From a checkpoint of a small mixture-of-experts model trained on Wikipedia: vocabulary 2048, 8 picks a token.
Below are experts of layer 2 (counted from 0) of a mixture-of-experts language model. Rows are named router (the router's row for the expert), up (a neuron's input weights, with its number), down (a neuron's output weights, with its number) and show model dimensions 0-223. Each number is 128 + 24 x the weight over its row's rms, rounded and kept within 0 to 255. Numbers have three digits each.
After each expert's rows: a language model's description of what the expert responds to; "comes after" lists some tokens at least twice as common just before its tokens as in all text. This comes from a sample of Wikipedia text that the model never trained on. Tokens count by the router's weight.

# expert 53
router:117131140141151101165126149116141115127141118162122165108140088134199134170161127107142117106165107102134108122097147133159170143100116148142095159092121129138148104123150132121140117094129155141146052122140090122119183132131146147148138149149114094138120115118131130128088141131150081117134141139135163123144114129075130124093128173138123135136128124139149068102138142124178120118109149130137112086099131165170101085090122123141098114102115110112167114142116171124166115133096134121099073116133134133148112131146141106160107140124080141170145121106145111148119121109110127102092127162122109140170152169127084123130191162069104120121156131162148104141104136123107116132164
up1:085122122144124124141104098103150147114113076132074191154160110117148150141127120117134127123157133158117126140136128121143115134146113110094103168107164111122146106103145087135104114115123148137099105119063093175149138127175162128148129156136157138098106100111105123160182136119158115153157137105135129095126108138146100153160113084125145158127146120087130157190113145116137104099104149125166115114147132089128111154132120138104053114159151105176116084109147130166102111134117137128133120147134125128145140160123111149117176137134175104122189138118123104155110138104126145129173102102155137147137168098126134108143152135100093134124146085122120119117167106164105111115115
down1:147121106143112134100150122169119102109133155107113118148127112131122140121146127126103119122112122125146112093075101096091125131187167164089134112161096141117129070073130147097143103161130126094111080142130098139183151128139078086130113087137134130162106097167152117137135088145159111106166148131103149096103129160114154151099135121175145133127130183124119108127139130139165132118122148096128096141167131113119127114110165116130171130129120115146135132125139134148141148165126110079108121152117075107136083134158142139096135172142092172122148175101138139140174182140159124144123127137147100115112153156101124120107123143149159130106161112114103097112093118094155130137152
up2:142107108119160131142155076162120112136114102135149162097123140172117134124153118119120108106108100144100160124125128178135136124105109150095126088080059170137120125118160122090136149155142141122118104148153174120140179099142116112125122137143120117108150105130119172136106117133126111095144151045138131099123106135117140112119097113093079129151058116127146142122095138143148136177089108101103141117105111086106118116108178095101129138148114124150133131158165163125140150113112113109123109135177144104150118143123135160133128135090131147152173123102160129162121142148153120131056130142115150124163125143137127142117117134142103151134091126147176090118154117112162130157094
down2:149137139114109134146159160068125128133145111165144116105126165089140125119116158131144149107138165108174087103140138081131099129152134118137123183147169095100124103117111141097098097109110096158136129148134101155161118140108151168159105107139138178174127132138117093095116124165144095147162107146094157152134130133113153133165146140174160139098150130095126135119147141111103137123138175103108143118120137172126136155136130152119163090117125160130126113121121109132113150150102102122117119120129117127104118119113141083105123093143134129137089116163080153116163183079094118109133125104069105084115120122099117143160149116090131111119175146111100145149072124113134182107130
up3:175145132105141104137159143074109150140134103118143080129106088099114179118093122099115142126147132124152106074122139102111096178113117126129115128107103149109131103159157111174158145108118126122127182108147193138118118157136095132139131121128143124062118134192093081116156168095136123123086158130133162106136161141150145131104133130142161109155086133117130163137149151116123134111127143102074089140133124129141110130106131138118143089154148144126124096135129140130116116112109112139119111133143112117156127119165151163086131094102130165125144128101126118123107093112155133149150122090151094169124151147140123156129140134078131193102124187105166136115113104152093138117118
down3:078120129138083141108133129141117127089127089121106155137136149120134077138115141153127088142132089140125139127152123132141103114121140135143171116108101094136140136144151109142117147167151134131133132164128088095157130108118116103111130110167136100186146163080169163130124167111147137089118103111135129086122121109131111133124124150118146128115125140169157128127123120126109103096116107138171149198128120149102119153108122127128118151149118127164128141113133095115142108170113134115119132109072144135132160168073165129126098125118111090181134122095146156105129147150164087089138153139086178100161134114093130133166106064123099134133168085168107152103165154099113114116107
up4:111133154123162148094138143070125133117093097154144169097110132099130123108103129113164139137100150141087134145170134163143113165116124104152128132132117116060161168132111107109128092125119149138128114149121168163132170129131129092115098109127122101119144156135125115158156112128121084117123135169123160115109098110105166162100113175152130163151137100074132104122171157094144125155134103147107133127160157155084166131153130139151134087118141137101164097188109122108118144124095138085131123121157115109133121124128181100143133133152093136156096153191142116154134122154120142097094136085103150162153122140128149147128093158129144139167113161133120107146113124086126110134164
down4:104107125151154164147125112190127121129151116125136117159173130181143144121162108155153124137134107150171126136123138107137128111126118125128119155126126113152123116151143139102095168114076109119136132106091140139127099113091083113093111160132137122135152139132138162093108145144162160128118137116122157111166139164104177127129109130074177173101112127164146158095119149082142129114097136147147119121115097095168093121148127112145134119129133133145136154102071136085084149169145148164107079119151145117124125147065089119122070126117160117086092118154113132077119125145154152124139137122139110148090104111122130102110160138115121159119153115143199150125132114150118106132110
What it handles: Prepositions and conjunctions after verbs and nouns in running prose: of, to, in, into, after, before, and.
comes after: "s", "ed", "ing", "ation", "ment", "ted"

# expert 26
router:129102112068147134175153121098129116122154070150104132126123091175156122176138088115165136129174135123149085190149112105149177127138112203131160136083110116153139106157139126136148169136140113162133131120108132125136154106163177163127111120110136104136089140153133154113141115153105126133106171118093100127154140124148145101131126134136155110096174109156142100115118118109103105114129125115096150094110094121131125108124124154144121125137126121138155087139132122119129134117081114103135136099090122156154142144126185096116130137160107167127134092146137106100106113131117196118072179117114124135146118112159115126111146136133110173121143161126119150155137109148105109131167
up5:137143114134149158144109123158120104106146072127181165134112105100126095160122143100112128142132126126179173139141113140103173135144095126147135156132120150116116125099127083157133150125127128158087164134121129101144131124141145161134152121074154127099110125132121138096141114092171132153126145113109146061111134161143192160122108119130105165125110130095108156152126129112134096166134139124121123144113121108125130138139172146119144093142180116126114142115140126141119127130112175114098135146117149139145061141120176164116063119146159145083157135140158104092157096108125169110124116129074149100136145124093121135149195110123128163103146111142135090154082142119149142118137
down5:199104182116097115120123149136091115150150143101134131151140140127119150111145080151136114130174114126124123126147095121129134048109125113156141122173118124093194125100132158148119138130158133119141143134128125144139196088129102094118084148112162159115159134150117128116133129127142125086102136115101147134152071135176139147145114151118135117161155100147111100143136095108119151128113135125121141129140149080101135134130099095132137133124144139101099104149112141122142161115140101139156127142119094134098118156111101118131142130178098119114127160146138149138203153118175097101138131114114138127071145110137133154121106103091118118136124094104174156139106109086121112131064
up6:183134134115135154095137169125124109123131106131135151151107150153075102166184122118111144127162116114127174101126108122165131116095102138087140130107124124110172112148156117134103148172139125093109151108129126093137144106124103157078141141150115141122131138098141122140128089118169098118112138167140177121138090131136155165099157158118128161119132155131149124091114106123126122152118147103137123118169129116109111070093179133142117195135117086130075117126085119102119103096111092171136129140134095177157082146106121151155133143162105118090127153146114133185137104119111124111126117167132098140110120095166122152118161146136143130145129097105164081098130120140122134146128
down6:112159155141158097139100113114122088099115151104111137099125117087115117121170113091108112146187097136091131121129120102129139116142130149101107114196135117118109129103153148145088168145135115158142124152147136136110156129140150124124086130130142103118133111167125130075131140143137146110110135112096118116136110124103110168143122169113125156167111134132141112118167127135140147130123137119109109129108141157098074103174139124119128118150163171120142122099132110120137159126137130188147146128130116127105079103147158121136156105112132156138187180204127113096135178134154077088128157134109120103130147105114153094163156059131135137117135143119098088101149136108154104175137
up7:085150114142135165151127152127099144140112095131120147135126089134127125145135111084133136178120110120134136110094127129076145117110116155111118083118106156106176179167111137141166151172164128133078150100117101116122131151115163126112168125140153099155112092072119128077165102123122101146126132080133170111125158110138139132143137120123090163116122140160122153100136120116115114150164149109106152100125110077135112118150132138134167133124168105144122137122078125159114125133082142139107132135143142152113189107140145120100188117159137119136126109171134139111156113118114091107176088085145129105124121179105085118129123101156114068115121130124144112141136163147133105155121
down7:103145084140120137123135189112158183107150127116115093108151166091151147143139053108119121119107114146125127167137188130121087155167096132147141132157118115121076128110139086146139131135109134117130152107112146115087098113113076096112137114123107117133104138080088097163126143155135104123135097144082113146141073148128091174154123146142141128121122150144108117108165141105134145082141104152125086112098145157133117098100142132112117164142126125125148132144155117157087112138109114174162159169129124099109155104138113185123139109168134188134128107113140160129154113133155144102131125154146123110137138107130139150137144148095123144142132121106117111090138168151147093111157
up8:155112142082089130158136077139178101047107122121109114164099101100154121131137148068120130168127110115169139145115117163089125085104107157151153142167116121147155099198118099155155114128139147135139120130137110161128141125132140146159145132155123131135156169123159154090098148188084130141130126093123152124103142157141120171109104128134114134125132128137128146122164121080114098126097121117114096118144097144143116096132139156097119121124105150133091110133099115082141106143154108140129137118115136106091163140116117137108093133141139145145139120126113120124177161125155103148090105161144123140113130130088168113108183154110147153126150167130105103096094137168133134108105
down8:153122154125153102127106127142147133146161127123139112075133124123119154134120138126174133128145157080094125139147132091179157133096135166119142135108089122115138091143134155153090135090140111124097119144077135110145156063137092101153074103140140101174095100134120071105134130120118136134142116123092164131144104094112118101132148128131124104103161112159107121113162122132101152120156135096131141144125146144155139153141122125136111123122134173180165151095125145130128126095139116103095194187137097133117102151177167153107106129167129134147118147120109137149160191120088112126123127125115120097102123159147112130162094120129158142114124117115132082121092109164123126111179
What it handles: Standalone s token, mostly plural endings (buildings, movements, mediums) or s opening a word piece (Oscar, Oakside, sent).
comes after: " ", "as", " re", "ba", " I", " As"

# expert 19
router:141126151101129106146148130115133151101164135143116118119156104169124129127153123110170133143133130108139123133114132135122149085130155158158098182122105126106172116129146108117152173140151135197103106080096109145138129110145177119120057133125103115100108120124138176114112101145158136150106160116070147103135123146116113104123097148116128106105126070117172105123120134133115082132108155068069099152115076158140109125115155146147141102141135143114145084122112109133178169147094143120131120099103114157148131144191113122129118143133138135115122134137160124148133097136098132098087123106140064128130158159134120148167171151119126146102148131141126124105131087149133143145135
up0:075137132184083115130100117116138133117138131104147135187126131147096204119108110081152116164101167110134148107125136133128156125091135160121138132076122178173116121133135154142146137119144119119153116135130112083120132100077115129113145181157109088118121118122107121150120114113128121154185149108081169133133094174120120114121129106168148143161113129156139132108160120146113128145145141106106137109122146094128131116137113134111072115093104107138134119092124170121129150105134123130123145129098102173109120131098181104131120092114148143110125147122079127142103123136123102124154176123139149133126125136112144104103088121149127102121141182148087108102105134161143170086079
down0:157109176136138097145114124148114143130125118124140124110142132138123110118092154144142109129129133122166114170089111178120122133130180155150097124143187076101156071133123141128162047138152157127128157148113121129108121146127111122113107105124097138113119148135119135131065123102115175124099142142154135110128091121112130166131111139159114115093177120130123157117120095098142141114128140138159136141117074163167160181065124100139163152145166126144114121137102134113148104121125134140125140112181122164112131159119086115154133126129115128114146109100166157142125140142145098139117148156106139106155172117130086114140114114150135153122126148093045168128107138103111132149110
up1:178139114085115097157110163135107139104150149151134147146174084172119140116142111103194111154081130127112144128100111122129105103077123133148103103142125102155127107128147122137174149115179179157112066159127115133139128145123134115120143155124130146099144134105145127103140127096157096137137131102114187100086131157077107122110085135115102115143147144128133131166114135149110133145142157103106088117139133146139154075123144128154142120153095125145133098178155148122096111125112126151119110115121111157145122124114116108114107123145119135140188148108135153156136131115135091153127062111170083072144143124084098146120110124101139153148165107128144140132122127091169139138105
down1:122127125119148121151128102132110136141112101089129141113118186126117132147121094131042140091127114151159127156153184141128154135162107133156144121099122119153166183128127143147128104108096122089132144155130148131105166097165087143130148122131156107138120113143118138109098123142115166123091162135165088150139112095157137133147161151129138133125101136097153125100134086117115140103124122153169086133137123124146135164115138115139097127106079098109145121100134107203128136109129138127102120117110121115148135131109137137152128132086122094118102102159123126087151105095108130130135168154129156154149092164157144095096133110095099135097050135089112065136150124161150133116158
up2:127125123135177164093114128116146122142106139153105167157153087156104099103107155132135147132161110101134142133125116134134194147116161094122113119138133113129158139095127144125180119135121122140114060146119094135144134112094135113119156158123147148088085144124126111169142099098079188119101168122124108123138104103100125112107138147159162129142150094138162148124141131162143119149147119101102133145115118145162141115166116120128143070128111167182159125130085123151137139137098181132113131130099106134095101134130122076121123111125115121163089147140156119109146128154083151155120126053113171126142112123129146140117148115164098147168155159131096122147163142092105127116157
down2:105123182122082133084154088120116135161126131134070115129133070127120157134113137139101129109087113102125120145102136127134145086120094128132118112132091141168114158149166178100147141123118105117142126148093089127154139144119089147160129109126202134154148096129157142106162112157138126131121149132114136125180136070117114082096149145129149072110164144137163107128112137127131122144139140150090048128120139101150114165135120108146116144136104170135121114140119169111113157166120110146147107108133163070124117168159150098104128104149164153148136082156084106125130146118140090137184120124130146145134101137153121112115112096134147108125127137136153121127103135127130143117117
up3:124115157134166148099128126091111135092146141120152112109141087142093144158132166111149148130171104129138159125102139105106127116106104116170115117148119101113156079100133125124136091125064135108125115140164166124188123109142130138163111108119145132146125108127136131115118153146171100137098140062119149117113142124110165113143133163159128145116164183096084164111143112123137129127137149122134159129157137129108157103131130114101148134105095145119147149131079138106103113129111151139123163064140114163131167112155136120149133133107104144115113102116120068120137101146158122079152135184167138132152120153119104147098088123103101181129126163138141111104102073133076153121142
down3:120102127113086091158108143161127144103132155117152136088087133120127128124140167122149127139140147118109133102114137120141133087133148108151131109121149139126142151121110116144129130143152075129093173111142130109109124104118122128095154096141107128102153153070109117107177110156152129167133121157085153130139103129113097145094133116132143162108106147146136155124111094150147143142123173106136120156116108148098138180114127111180097144151160099101131103152157135169150154120148090129115106146118135131097070148114124112131122129164096111145127126091142134192118129120094143094088135086151145170153110121117182165156145171154167117109143083064094103150156129146157137127092
What it handles: Articles, possessive pronouns, numerals and possessive 's before a noun, such as a, an, his, their, first, country's.
comes after: "'", " in", " and", " the", ",", " of"

# expert 23
router:126088158121134080127119136110139147163125099126117143118153099191152130158128075137150183105161137122143146183093132141141154079147156121144141141116111113115125116144153149138116116084142131160120127130099106107091147128129149193131111168118114106139120158147130108132116109135118102163123125140127120175158200116150068120143122163089132126120123127152136084109129140119119102149122122146093114161098115132118104132090157144152101097132116119149141105128121141119125131154110155104069125161113110124115102108143150124135093132149154155110156129146146158127094126117091135113100172123122116143184151116208074121137135161109124120115117153160147121138119143123079085116135
up2:123151117103142103145102130083193168141100113128174179144144145158152102112158149106125130127117140138145149129118121130105177131133096096148095134172150132118124159106105122125113145108127101126160113146142076155105127109149118100089135156125112097120113147134093101109135088108152098156117161129132124136138147119097137101176139135102143134099119150144084128129106106149104117175127115157139086114088087138127115175095161154123079106139160184111142154123118134148089110134162097129137111130133123105123105122129090125167097176139093123162128152134110105087121100153131155135163161104108130119102164133158154104141123133115140164117127091171152085113126126127103176102153
down2:114126096117153149119150121117119096128134143151130127134087132123129173093086135141128086142103087110207109148145113113121129120153129149125150122114141111136135122136139145109170124176105125143118120134129142107131163106132143121135107131151121156136195121141135115083103166135081154121129133106137132138194115133153113123113169097120134103147131143117134139161143179094163124110089120116100119104172145142096081108151121110106130142087125110174136128093148123117195161140097139124103133125134169090156150114086143101144159112102117142141143141125181128092153068159161101106078095145125110124120156088089111138135121147160146129164134142113134158101128165156134121121112
up3:098092152133106095119118178142076119144115063120107180155114145123130061159147127144106097132180106088142128143141143101119132124137094122092128158093118132109161124114122128128179164101142118154140117112110144143126141145093147110136154154138091141121119110114108073090104176119142115098127120124144172156147118127101124120166155117075105127132115117129125148161145088137100137153145113125143125118171167133108119118180144105121127184091109107119134117120164115123133116102066155112098092184150132164112123117101104125134126145127150120124139149154115118102137135165145121098099135138143077146176141149149125110111157156106111110146133148136087150139132097141155127112123
down3:131171106127117126136147156126150120129142064138145146136127094114103133088128113144169106141071122146121161175160165128143137149121137127119123114137124111116139145153160148128134140135101142157130112154119111150112105120133125148123104108153082113128114126138119122122090127163108128115100095126175121096103118125131115131123083113145123144112106117111160132123105171145136167085118133097127121151158138127138124139099134121132103106139177166141121116083110134127129122088137091148155115134107073081084105111139096143108131129119102163146179137088138144074129157094168170144179086112078156092167143173127131152175154135123144118145128106108107085107132140095135197144159
up4:107155105124156113107119161162129160115076129132102128124126114148155112122130154102141160142147143113112130103156154131093084129102109108146139085118133101135139143138131093131145109143116124148140090175085083175107155151170118182115117148166108148121119124110120124117115129113116103127168146155115133130100140124134106079118159101174104122104098151141098120128101133116092166144115105127122104155121128151097098161108121141128141123161167138141128079157147106123082152123092171102152167154108126154130108191133108121101163125157085142135195120134140157107086131083122162124129133140136084098085129092140138157136124104077126146105098148093155143129116134126140136111096
down4:137112160168104103116133090140091097145142124106113131129168098148157169127109105096166103128154110129134153163078097125144151118140153114122128083080152136098138121113101105075136146099115121128121087131143098142151105116170126063091102142134135148116106144139126086117116123133139128114137121086156164130133102150153169166122105134076130092129134125118136133094162077177160107122167139161141109079152157109105142119084117103133139156121089137151109142176140160147099103149149096125107167150172133115124127115160102110156110113110170163124110129130099104155175172160113146121153104115127145130148155121115146145143111126122135127133153072150144126136140120135143106132126
up5:139126081136119105112122144113068163119130150151115102125149095119179134131123129112131106126112118141139184100102105157138095133127129110123119060116121139170137138145133150157158145151166158119119124123100093144170140112108132141112136159130143101096183145123109086144133118119142112117137137167126115133140168129133124069175108142139142124079164115118156129083137106125133186117128140139108104141150145124114146110144144165137155117117122100144107123141133105114109139140146101146126153168078119100142163164136118054101132139137120139145103125114140084120122102167120092157134157079113127141147144174143089169152135133122134114121146132146187079153127149141127158178093
down5:107110143147182169109172143201136142137127106126159137153090166138137115112114113112096132133126140138130083113137117122139124094114122142146128160099166111106119127162089114135133144138100087135133141180102148113085104128133087116151172145147144164086127102121114163166110159120090093160133109168156165088119125103092112127126147136121091089145063130140137136121160114127150126149135132168172152109096124136150164164119134143075115127138108174123163146129083138155111105099116162136110110086171108125117135146131128119127144107139149113108134109147148135130124126090135151115123135181156160079082122124147151104134094141122104122136164132103110124113108114152099105112122
What it handles: Line-initial hyphens of bullet lists, en dashes in scores, asterisks for reconstructed words, daggers for extinct taxa, sentence-start He.
comes after: "\n", " ", " Al", " medal", "and", "self"

# expert 38
router:091093173088158118168109132129154120109131119155121133097182097167112112162143082092101146110156140103163148157119151138184180122132152187154105141100139114158138144143128115133139182094143080175138127119109115115131166103127146137132110166131102081113111167096123119157095136129120110111139139106101123141135133146123139139133117159069167117122129107141154102109116145157159123135127133101136122117104094130146131116118162129172139114103110120130115123150092130097147096123101167109108100105143125138119147158122111155122111151116133129145106060152117183137109123158138163126119164140123094112155171144123116165123168145120129169110159129136173121128080127115107133146118
up1:154132113140148135158121056125160113076120136137138150142120113143124129108099129120128144091092116147150141169123122117127106169099145133118140137106184138149117179142128134116148197143143107155131152129122125133099130085125139143160130109139104114125134152115167169111149134124132142157098106105136128113131103109153116134135100097129148151149093158107130152124124171131134096156108090077100136140095107122129116141164170133112137078094153137131155140114106143159127104136118138143135125167141063130102099100093116065119088167115122136115122112141118107117160158137117109118094131133147104102151119157174079102151139191112161144125092136135143155130161188142098129160142
down1:098164121159141145155154136151132076115144161118073110156130156124143117139139146114147153124117106143070115137131103154127104126112133127090117142121117166123120147136106111176117140130125109078129099166132117170156131131156092142073149082098136091157139135172134117144127101161079140115172109131156102112108105114073149138128103117109111124137148099140139141129109108100111140123152135173183143136164151156066161133141118132124096094140103116134154109173127153105147129154131137126092160167148152119156149081142135106076157104127116124134149110114103133130149131109128123146142128126138139115111150113127169159099143097146098093146107096126093099161145084152121139078097
up2:137109126116123156154152115158095125083089129158178132160079119096144090126162141125170144194140177121093157155079168139134124058119127094138138147141127136085179102143104151104142124130158117114146145133108109133095140090161138137139111113125143124121139107129124152095102122129136142155119120151132169087079079110094140108145117187127101165139119145151138135103120136085110132137115134137192165109152120124073087166160109122129114138121144134128102108129156108149162106085145123151119171117099128135139117134128113124120087111149109134113085137104113102125138179164110124114119150139127107109150156121129158087151098115129145127096126108132116097139127122147129123142124
down2:141108112149112096129085153147119147105111120133125125132161143111118119145159135107091086082131111122138098115109098120154127132136119094100099133154094173138099190124143117166092133109127113099125101165172145119161133157090136090123160134131128084173149144148164146116108169145150137123171113115125077170120136166129117124140127123172133113111117115130163067132133116122131126158139109125136150099114137091182112109084079141140099142151094133132118090105094139112103194093137127095137128123151153145155157110129149102157153096184116145178151141123105126130135142126117090133143116121108090146135130104107091156130147133107151122162146137124135150101102171108143112103148
up3:105132106105118080162127135146188152116095144139120106150100112146120144119103143160161090116095179160109118106099161126149081071148121118110130104136099138123105151168114120083117135155080124113176122153106159083155131104152107161130098148154116135086103152137085107161094110133124135181127110116106118121114089131133140127113168114111128089165096106146125170104154137147159113119130157123127168112101118130143087148137112147100138124135091122119123136148121131137118173120113168160129155092167185144119104138094104130147135075134143128114085115111088128138131114107134106086120133159129141136147129135119111114108098142121082139150094174123130142119145145103119112162100
down3:171081141175125154107097136139104112121120140135132143145160152082125130101158069155135128095119100148142167111105095147105172150122112126134145126134107122126092111103141148135125120091166117136088138113142138123120120126127161117147142123097128126152135116106143118150166201132118121110153164153180136090149154144151136128166124111104103149097116126151146093165151148115119117117096127089110137122148115148081134135151135126135130142097119148153136121101123131144152090132115118161086101109077133125169113144109115169109081177094097157078139126128138140122185102158123115172111137087150125140154131145079108184144129135119086139116153095094115134135101129160170121142119
up4:164134134151143173152097142134084087106118126153120102139127140103163118127153097117147099107116137171133165164091136129134160142101129117107136113129121128137101132123124141166141180124147140122104117121107150157123088107141155161112135139115094133135108141095147062112135138109122102141163123116110154116114128154108138100107096151188177156166127071118079183109124132116154108146137165117133152098093147114176118097108100105138113113132094121125154156201133135124142163184091132114165118139171091124112103117176078128132122132153133145127146136121137140147149123151140143159128120128135132144127144144073134109107071155117133131131099161161121126128109111132127121170100
down4:119150126101109079121144083160143115117132106095139131134107132130138165122113110161107164148136125110129119157154101140167095145150115124094147148116124103086152118149120106112134133153120154160138128134127151072116101140135137105134151111122140092137094112142159116129104140154141098085105122109140127140113119086165105106097155102163139145119096156108147106107135175149153112138096130139179095126163172135133126139104135147118098166167126147121185120160153155163097071140126103185122137107121095135147137143111116121105105142067157134119141147115143146164118112098139132147140128077107152095104146172141138153149167128130088117106113118127098126114172091124148085169184
What it handles: Pipe separators in text-heavy tables such as filmographies, tracklists, rosters and election results, usually after a name or entry, plus slash.
comes after: ")", " ", "\n", " 0", "%", "\""

# expert 14
router:077101131116140083145085132132129129122115135114103144113162088160121097176144075108119136098179110124154139136107153132136154128121148188131093115119124108158131159143120126127185172095150092169146134096114093113144157119128125138119118153116124068127093186117139125156111116119139097115127144092074139138140143143120118137132126146089163103132177075172155103136112142154146121131115143106123144112119110136117139105133136156160140122097100125116097131131081127130165117131091180108116116133124136164138126188117121147132117146142121122143114069165124143164072111140136146129114163146106122098181184134129123156124159146118128142110174114134134128116109112143114118135141
up5:128129104107171174141126117144158150116141130131141169125155132127133132131168206121117105167153145155131130096130098136095150144138120108156136183125130132131131086131096097130118130155087086130144160170160174098090123092120112137126109148104130095095110109157150127097124135129169120172113159151114117126150132112117179154189118113142140149138100111148061124131086153132077104150159111115093149134130131179124147146136098106109108154110144135090162141138108156109101139153126125096186154079109095115129133071116141123108103151121121104139107127126157141148135126112120162112148117145145136108097095137129134137086136154076147121105118120103115118130144128152145129107101
down5:147083130139121091115157152122100155135139180098133085168143111144146137091122145124131140157162124133100129129129134134159068186126124169117130083099097132122143108061128155102125131136154141121153176111120117135103119132158157115124110160187143136146117087127128163130131112126133143173169131127083135128111115102126141182077152127096136128138134115125132124068152095094129107103122145114081094152107081152186157129142135132147113120104122092083165103149132125132149137127137138100148090098113110105163156153089138091126127106109136148121103114138153119172117126156142120174110138133089138132131119112076111142137133152146128077112149127114159118127116114117148133113134
up6:166146132113149167127113125174144119123173150149136183119101166153106137069116095103116136161094102121115161137111138155113126127116128137142113129151147139134092125117125151157131158102168094139107117128088080119074114113151165144117126098092084133139118129087128107130140148132111123112111132148145124141118108126089124075155128151136136124134130145148114155127141129105145126154126140106135142108120106148101105135092147089166147129136132103134140147098191173136124111188089103145120117098124127133062131122149162089104124143158134088104177068101163119155148144131134131092106087110141110124151101132141134157149128123122116161168122101130084129118179166116159129145098
down6:116130125120149117144137135107156095102127103110088109117112098145121104187134144144091160094134145116099141124154124134128110149135148116102135155113084143107131163120127169105121176128072157149154158132130185111139104146152077182083125142135129099138139126126130141122124147129096128114166128132167129097132159120141121115157116135156167112140107138143105138129139144127097108118089091119136100138133148173136139149105110119094161131163097135092154102171132116128129077158132162089083153089168133141130139154098126134126123125127142102115134129152160101118115155135122152184172144177147158104104097128115155100111127141087148049106128143110160082149105121139121156108126
up7:152138122157130129102148143120101122102134096134127175115145114105115161113088121153143131142109142123114131087169063091163135126131141146108164066124143165152077097128133150125162144115126162116111097116099087139111122111164128127114145146161135128147107172143124111092136128092109109081163071180104132111136142126107126112105164098130161166114097146144119099135122138139108133117124173088141110150093141168157147137133105110161114132136138074149120117113158091122156146141162164164146181127078136131110145137173096101143141134144127126088142135138129130137111155148082106130083126122126096132071162102083127113107119144116129121127102149124138091105143126143148107138140
down7:153058128073134157143148106138165105114109155133116120135117120127172171123118142134141162140162125122076092147131148145169097137115113159097130180160131147088142135146149109126114126138079124111107118156190152139166122116159115082127147137123134124087137126150142089122131179191120110124108153130109143144145139072132113177127135119120110103168114114162131109126099113145124153139140114134075141123141150114158130135151146169138128150111132139082126110145153118140142123159167092140111100139126119114079140167161131128099097140114073120125160110097088118122103167137139152098120094112140109135080142133151159114101158088111136172122133139131130126159122126139104096110126
up8:091132116135142091100108106155177143132147133114128160108130082144143153086111046108174117164146102161121167107136136150134131112127108178101120101093141131174144115126145135160122129078176144136148156113120137161077135107178141129102113144089137138105082106127142114157152124092108149137127141131127142089103181124145159117130095086140138169135144141129115123126123079109127090141103143119129127100097141138135112132115095150101130121127140144129104134133120094144129133140129138117135124179105126123163152145163073128122133130114125116084134132097164121132112097111155160156102132133110114194115136119148160165159181124138085115139130124154088155115118126119139137150081
down8:128118079128126145132134098123157100115131109098106156132111133157104157097120130094117166138101087117149109088128137101107117123150131128144156101156129131123098142165119101121140160130132096152118123161132150146109104158133119106124101106119114173127148116109148145129112094088124156093134156111108098089113110159110112166117132130130128125112127138100137186103148168175091061114119146129173126169163097155122099137161126109086147139128145103151144120138125124151161146134146112141183123110117109107161123158140191139112122134121100174141132157131086142154132169125145117135142142150096133124185120102120136193152139066171132160156128111128090130095158104096151142121102
What it handles: Pipe separators between cells in numeric Wikipedia tables such as sports results, standings and scores, often after a number or name.
comes after: "\n", ")", " ", " 0", "%", "\""